Weights of a small mixture-of-experts language model, trained from scratch on English Wikipedia.
Size: 14 layers, width 128.
Training: a variant of SOAP for the experts, 11345 steps.
Below are experts of layer 7 (counted from 0) of a mixture-of-experts language model. Rows are named router (the router's row for the expert), gate (a neuron's input weights, with its number), up (a neuron's input weights, with its number) and show model dimensions 0-127. Each number is 500 + 50 x the weight over its row's rms, rounded and kept within 0 to 999. Numbers have three digits each.
Before each expert's rows: a language model's description of what the expert responds to. This comes from a sample of Wikipedia text that the model never trained on.

# expert 49
It responds to: Spaces before numbers. Tokens with trailing spaces that precede a number or date, such as "| ", " in ", " May ", "during the " before years.
router:585406514490492487539490390463488455500440471438468515573513488390485486506537525564519533489577464524558521550445566526478415505468396502400441535603479466534521464487517484449468522530442430492488476486466400520494504507479449503564482572535561416399523515509522537535557450398491532529436529613492560593440389573459451505522607468516538477506562490509529554529489531487521600526566
gate2:453452483544531552419432400533451527487644466527497419531531483535476509536533467486550475548467523551500465515557519551471489492526552445520390421442480462378519581601496483479405501466444537481474532538499456473422535423524506474511501584577554398490489453534483561487532525501499487488557534394532399534462492456466504471516603486490594530427512562373508451559429508509500543482533
up2:447466496477513473423448604517501485568496507506488485512482545466566479551569451469690550489534484462418485453474608509489507546561607488468545509432505384552426470425557598490512487517453459529546508454488503442433553541441475434541546453545580550541509524555508568523460566577594490519568504426486475532576515498445426475615493515501450504459521523549430503505529467531506548544530
gate3:556463529526576432627500545524586474519490506485550472458525550519514441483484523428467442480509592398485498523526522519528526472506524477544471493612491546526614545462479554462505512613500516494451440468451520495504494568515495467485448480521455518479538599457553438561471468492507474553516428560391489535400536398477496634415479469479529442442509499456472421526505542350550468554435
up3:516598494484508471527529642535593489584574555463526510549502520504509499517516578486455461512507491494523560470556430421524545423569532481425562404460436418493486495518496531548402587568488494459392502393480484563548521491426497486418534462540597437535483494484571437567571500507543523537504569470545534467547457482518526507556485516557438557634613520531483490503503437474539515502509
gate4:415567457551448555531537542451549449587556545404452499482501483575510472437507541461459599546523610490481440596534511511499510511565531595489584459520542442554445522516472559492531512571485495494494544424603521527555559489483571462601504490534424442521482524512475429489497546437559396437406479558468499463526501470593531492493470514483457480522515544506377452450582546504534481555599
up4:461502454483489532571486553485425525493585530495412460481497532508533497441471566549571605480542558559581566451560474456478572548599463519571492579533499546583517523539420524493507435518445468596559607520576482453492487471512422570551497560556563522501530522476531488569501466474478510469541509477513540513540505483631487391491473431471572598545415548501478517518547377419498552485491
gate5:458442552519465525602529464424508486502479495475548559549577493560564597495513438450609545500528523469435465504524569510564482617394587447508503494446562492445458514494491438510554550532508555468600564570506590481450504479483476438494491506519479435518475470551382472521520549414431472457498616568587550432470540470526596522554488476487547474410472443499506546539469529467437476527570
up5:570532490526580521514548502517534482536510553499423546522529507524585468544511445564579408523493540472537442508525521501529577505498455484439559447443514459449511530507572409533634447500513416421525485465502516464511533472568387490586495548513582596432504524552485509520589488493473494493455485442440509597388617432405517537533445442489458477592484509511476405489538520545474415497440
gate6:557469517538562482570542526554405467554510446552547563504483566429473524563464506544535438475476577540447515554492535533507484485478506564561515426533483378583459494486483458480488541544534515479489504546537536513526442566506468345511383521518499471493530561403575555451503559495568609529509453502502529480600564484476447552576593557451491452529498598534512473507442512452384527481587
up6:618456453580561424573448507493465460533446434476542548477452478479526518529616473594562447425554477457468568504495417520457556443435505575514426536525538381527533511478557506579444480522467480514406542505535497508417502459533512624477498509473535596507529531378559498573574456547510550559533553523527495511500514472383504450547518555503545463432452474508527434515458478529428499476505
gate7:404524504534501394495425487446465453446499479420442500507520530501540503549609560544461472534533480535527557503587558446580419568397555476517452536442476393478510461478427445448457467464507530401454539514473540500393462504452432482474499493469512540469503442492465492499509484411526457515425533509594542442477523484502431508554411474479470428493536506428536539528532511423549552593654
up7:420512551544441556476564521527601489481453435478406594584476447585471531522535613444516496460504488502567415554466563523483570534511514561482533566532548443509500472597608510474507553532557567532531414512594487535536518447563502548589493575534576489569521460582551501521516509517455513475529512517490513415539499486448509487480491482597438527500581500543508560575435470421424464405498
gate8:534526522492520416559534515444480590518410487564497442482455436465473489462442460447510604383489519422554557466605610495503491538432480544447560422520409543518524504570447463475449525488522459493505504500499492554620445527508474440568489469617395454537584526469588542488526553523509450435459464433443543486438486467405510521431513442541466505520479523546551567521561448467499494542552
up8:512535618468482474502540551485490545467442496487520597442496515490607432485501499635508522526495510552598478454461473546491526522424522506546508482479429481473497565556571485573501472477534611523487526507512517388526473524539464482454461554398518513447449491462511411498516493558572536498539483454582572561465434415400577515438412423490548541634543470536515450506470586553511466541454
gate9:405419410555503394468536476580508488533533520477578443431404468458505567585493464549417447499505501474499541488531511467516514539482569470519444459522504545524571468440580526364498449577523518452416494483444549361446536580546547550470574485468468539526534517497469542531556472493455514462434459538533446435512506492467472524505439627437476530429514522404568524506457468519430562475473
up9:557600543402550450480457529527467543541463485564523401506532509601496428570489441580568558459527480505477513496500445549498533547567460557440505527443455561557473506556481473570503515435490524462562494415533470547493466504486549444536320559563603529552498499421570561521550476540552504483615525514618504480492514425563486516504458540461519471543522465499477404456475504464538536440450
gate10:494506620543400545530481428569541483483503593448523448412465530467406416501471475499609585485494513444500504528447635583467480487510477527559511478526451512442544524545516471475554517523507577429550458561519479428456518513440489471530428509509500452593489413528419518471589445500545484490488576483481449610473500426524511552492466529432575426542436585479488544542525494443523583542544
up10:581520497458502619572529547418451473527428438490503551499451505429537432424565543508495472554626429520457527594534489565564539603504458544466562410566490466529570541480541468470470449508505499456538503456554546543516606433517454437565456441425491585431536456494506450534504564506485496490451504549497497486580530560504464496568529479508479520529601438555411542541600541468535456450481
gate11:463516489540504530487471454564478461545460619502431454494457525427520500467545552438515462482383560475470476469501555442447574459537529534456493465416487477506477439523451480412581524539454540547504389614525454467459499545480406516545578490567501499536392502518445432469571502489519498457409557561521529486538439452568488468493427476411383479584426524492557475594458423527504454465534
up11:477446521407454435453511403449500446548490396511518579436485509564469565506562434488542499497486369537477575511437587556381470472482487531478512480497504529462490531572468537498506508507506453545399419460503454511441399437491467497489546534508593518483397488496431567520468426524503523455556488501527515437496495386422485526520497390535425468499551520526561490545375534468458496538427
gate12:483508548554515561543424464574481424450524524471430413577515553468445517524556367518486581502503470440463514534554458422485525509480428466564610458407501410462560486523540484543468475441468513423548495500527474429525438471484513482454492530504489435474460510521404476453534504417474475480506578490563533455494515605460527539417599531438466498500577543387427501449497600590455462486532
up12:561543591545476455525475515500437494473558473477420494435495536440408464513488494476398568593438457474528548386538514531529561523500506524458549459500480503499555576455544529528426507561512520490550461445411420434522543539577605510523446504450600408535489522439518489478514540461470520500406536488582554401505456503403498523489549488544409509430549487474516428528402530449485444450600
gate13:460449515551482543504432506553512486447579463595527506493561406407514422532492529482390543517529387430441435495519479512434564586540466407514534490524558519523428569452498396517480488512574559459553482494538482576497526442462479528450460466535556547501491546559383470379573589534510500467475458497426482432545538522525529491471555509527519442538470445448541445447542481497492398591471
up13:471439418535536565507515626391565533452575506634518471451580542427500536568526492488496523487559533468491422469446534535456584551445505551479431511454531563485453493420478584569472437474532466512513488511442488575531459414493411445469481516526514488548534426461565531487487496535461500437476467486519473515498517538400345485498533617485519501600468507572428477440488523537542498461484
gate14:521427476440449475517475538467552502510545501440518493452377538606550457570530447504545534451470386509609576504474461494534553513396488459503552461530416504416489459484529502493470450459391441450434492468572590584481449489455549506536435514527575537537450536507544450499559434428499486454424558486416453570565537480484447515444517545551467471515504591497384554507465509514462422470472
up14:484566597463541469506543506540440486510525554534574486529511565546510497532470580504525464631488411487535566600472474506422489508576536501509548504531506551576507456437550453448522609618580459463494585510529448518513550482602511533481512343465580507477496445459556619474403536567492481515476535491485575514557489475519505522484447544473505548412535477517421520485592460525514552495535
gate15:492537592597517486507608505492455514453430479546488507441473530475557480475473564617554533538592402484518445481551579515506438497539434457511530553483478431567552496558429509465597460471517438548529498543456508481519492401480528505532438450532561526442452469426494513483445440539443541478531459444524485453503533514574484499528531499533501523525624472407540539394469530346553443497597
up15:543441505420494465514432459602519532499535530521473457465597534451469529436445382619448509456505532477508509448404532534565485435512534535488540396437467478549545530435588522478593481501492416562480581453416559456591489466491493506462521451475478482515503577375438474520506498508502436547538533438507452512511488576472547456405421425525503482482489492514514466475455581605501561441448
gate16:419465559503497549410505540518541546472501482464501428524542448469539502432435621494456522466586451458488485471445590492489524526478555526504483497485465532610458484563478458480538492510548492545528553492552528576457480470461519491448500476391500517414421507607500418459528517505623420512443495535530515514524425547529308541506414457543505480566528514390504531522601478525504551511558
up16:566522550496499518471513485470449512591551512463565420558492461483546534520469511511492463503601510475446482469528506523505475518484442381561429574468530489592640425434625504470457501502391474494435525551484474514501486437469568539477561468458504424448552546471508452514534439611584460522564541608563438558481477511555469504530499615458624499453504477525506563438504445493466533492531
gate17:524526441455515446560469490516539471583576456410533482592458570473505509469453559477498539468521475476478508439572424453494587636527510527513601544521511478491504467448386581574556557570492565520438423508532438479554430521436491552482475471507539491550573554453492433462476492518506416523562544618469442493519524486513473512501460457514665541543523499506501450552586539553436531488557
up17:503490516499621467536484600524534466532509470491484545426536401539509468536480524593509506515357598499474509512455427508503452557464527511449493482519400489541478503484482524517554490456498511492524534558467436496653584424560514508445428476528515599436519484447566470581454487459503519479510614459591529558512578544488488484424440456522473496518443443513539507557482606421579422501451
gate18:453490483470485435474479485430501501486552518485450483511457567473491377567439519492545548561407553512500448444488556523417500593539519595538522487437482537421418416554550528549541459401499481517519551533467542506424368479474541436468460488435465524526500418455525442516442494503478448469576493509482529549489588399453510474469435506530464561466437508498487464449464537546498504507301
up18:493482453459547491436526585542458490486535537521462532425580549439494538534598448527462638523421571449464432560520504439501523496478532526521538479423524521461560479474493492593536502512551500489454518465555493555439478477510561457518444495443416522513416447512518480534538562403563515434548420512526524434520481349442497532497421555462431509507525454467423424522376552439434436545453
gate19:471485482492518496445432493498466551472627548435536447577467509486420530458520592439559484489509452490486451494513499508490551555497550532553564536528434490576562514554554531450410498470528507475437484498397377570502506471538473487420471490549547464460404509487476473507523484532463380602446618464487412397539475497503385573547509480495465514457456517501490549483542505545470534349505
up19:392430482488511527481436512490518547404441520421536455395535439425581446479504433457523523500481425491499512506452455477536518530458545477517558542475405390574437548505509506448400515519508451509554499467524446452525502414472489597443545405507391487443520546519546505509508445477462558441481421475454413466446506492347490491468484469521560480494462477471579544470449494605452530498574
gate20:442480526371551446485596501499538563558504407502513484456451469520536551484592593492446524505507470517523514534452499448500590433493519479433428489427443447488514419475577425477519541503432453428372479392600443438563562563504457476601543465429515494498443544536428551465536577527474519510471491540466537483490606486511518462525506458487463493596503486548532561500478553411535449543485
up20:602462482516438490496509543481432549547541466460486506450473434476454517598457454463453550400562504516535457452457467521568459454580521485592480474550602561537464493568489565474573458496512459545494543517443519484475542464438486487429565512465474584450565503540493531483552476448495508597503564513529543524477476460530493354457458431517401518417380542531483451485507485434361493401487
gate21:556485540524512462474392502539553481476544574490445394492457567463530495496535470548594508506435548462483526483460527483547544510445565520517545428486515398476504576556419425377431536544559472446496595583454520404518520443406515530516443523504534548480504494460382449442547518459441476435535475533444564546495526613545496550494481442455550581527455499459422504447440486503465548490591
up21:475449555450449523477469431522493434520588594423551550439483557604554613494540554504591521470564488538523511525461545448452542505483491548466490485458559453443520484558498427481524421494517428466534465531509442462520582442503489575534558492529555488538548518420505599392492529485477558498579491549444585508590443490449497555466651515463476473506531571486500404482473532470498441458408
gate22:560496408481495379520443530575493502518505470530447550526426477446472527538499449525495477540503384435452478533535518618512552420476437550515569571512540497507471503552513485456557567458577454461568505551640471426538481525566460396524506528509514409597541577597489498486422540508395487539469448499462474440473630573479507460517504533490472490418444522471433493473503489486546536515516
up22:499527527447395531510372524497436608516445538537574467486509451497478458493453530525542467512587481563436457471415564411494460574488496546518628494508486488431485477465485450520462479439542534391533489490581432437524499509389646495554398507492398485558501425520540581461597475555467490585498429483484506468549466482472552515504516495521502492543498545566439524502519466459503437524466
gate23:467467520526500450455588559477554437457505470543430559408397512538520518557574520504560516562533455550523499466522549518541508454524446473482461593537494424505440491561554549390463465439512502594532455423517595476439408485435493426555463555449522475474490515559478472534440506484390469434582505540446492424559551460459490582554507508485401455530478453486506569516379589488573482500521
up23:435489481481492484481533554406533522487462473553417519438551480458536536565535457560487557557581555577545426462490453547562461352439511492425518521460564499495545464495488467395482564453458557559470544412529494490441489396534528425544585523535527467476429544476509546487506406534434533512541498532469500463549462494507493415427506641526489468529508406461545533537408441472565532475571
gate24:424544464389526500407499430630467454439525512541543410537457535467526510502499446535533499476556465529580443540484452466476482512513623470423456538535454382516498552501491549463491516537405530461480475444568564500537585544426534464556508565504581516562481472489553504524435443551480552526506545516527547463458599586460510445443524570587482583520500478519398466514438567540535436455497
up24:555428496562473494403508451522569462469446496497565507559505562548554476508446435506464492437556472455541488536453543464546493588519526441493491504515433563585497496557524395587610460564581416490493531521462484482470566442516587564532561458444549460532449476431476498471429517433575426479421481522534522557430448536528515438420541573503425524546532390530492471525528525448394447441456
gate25:487496531537489530558529459520431513530478432547413447565459556468475481424474508540482456481536437466409478485532540575528504487570482476390534480450521498527522478374610464500530508534504445550581414541512449528544504519548483459498474492456475417519557595418402429511539484570482445522599514490546436453522398573449552517416518515484352466514498477457462504530573485546593536567515
up25:547453536437471479454546405536441453426491450483501395634576571468521517465457485485498532453494532455494462552460448573507546509522513443541534524430542401534432489413519546468590480452476473431530572517414444462426557481467503472517475469490454509447450469531443466449506492534533509432514599551597553508498504592513530533534488474490530581470425511494374502457513608581596457538482
gate26:544481504451507504439491510542525479472558466506558408444533544471401516436451489604542474500512529514593453466576449451511460537507450502567437422491539551497530538552478464473544366436445499605535482495541513486464535489508566461430519569404511545531481513479462446555599508486440487471580539363449582475530521513465482474501574420456561621527542478492438505425434462434430534491543
up26:495505478461474543441469571451508539550486561462518466446584557514433519520579441530528430582449384382479478485563391530449479442457507462506385525572436535390492551482502534476482470509464582511617499502431493458470546487482476553548579542547513509489481487485497599496556486425449471480484460458503435556493592522536490540508560500425562500516565445551526498487538341471456494486550
gate27:480491484612469451535456410581526469527543466586548510478487534418484460443498557468465522381518455452511457490519426486567484504425596481478570378451605509546542482548523478447537490506517431403579487534475438463523533547465450453531537436554489481583534651548430500430460554494434458503460470537481417435494579530485468450489518527477575457470459470485413496495464529433488515560495
up27:439587470466564587543561550527514426411514545476430531472519552558553595465497503541624471531551570442469545473499501481528457531422543495520466472599497489536528537467555391552492552533539597465484465528465517608475586443520533453434532462511431474570463499537419525490530432443490614464526474483552479617462485450513446501495460471511500556507547476429578505611479479545548491438524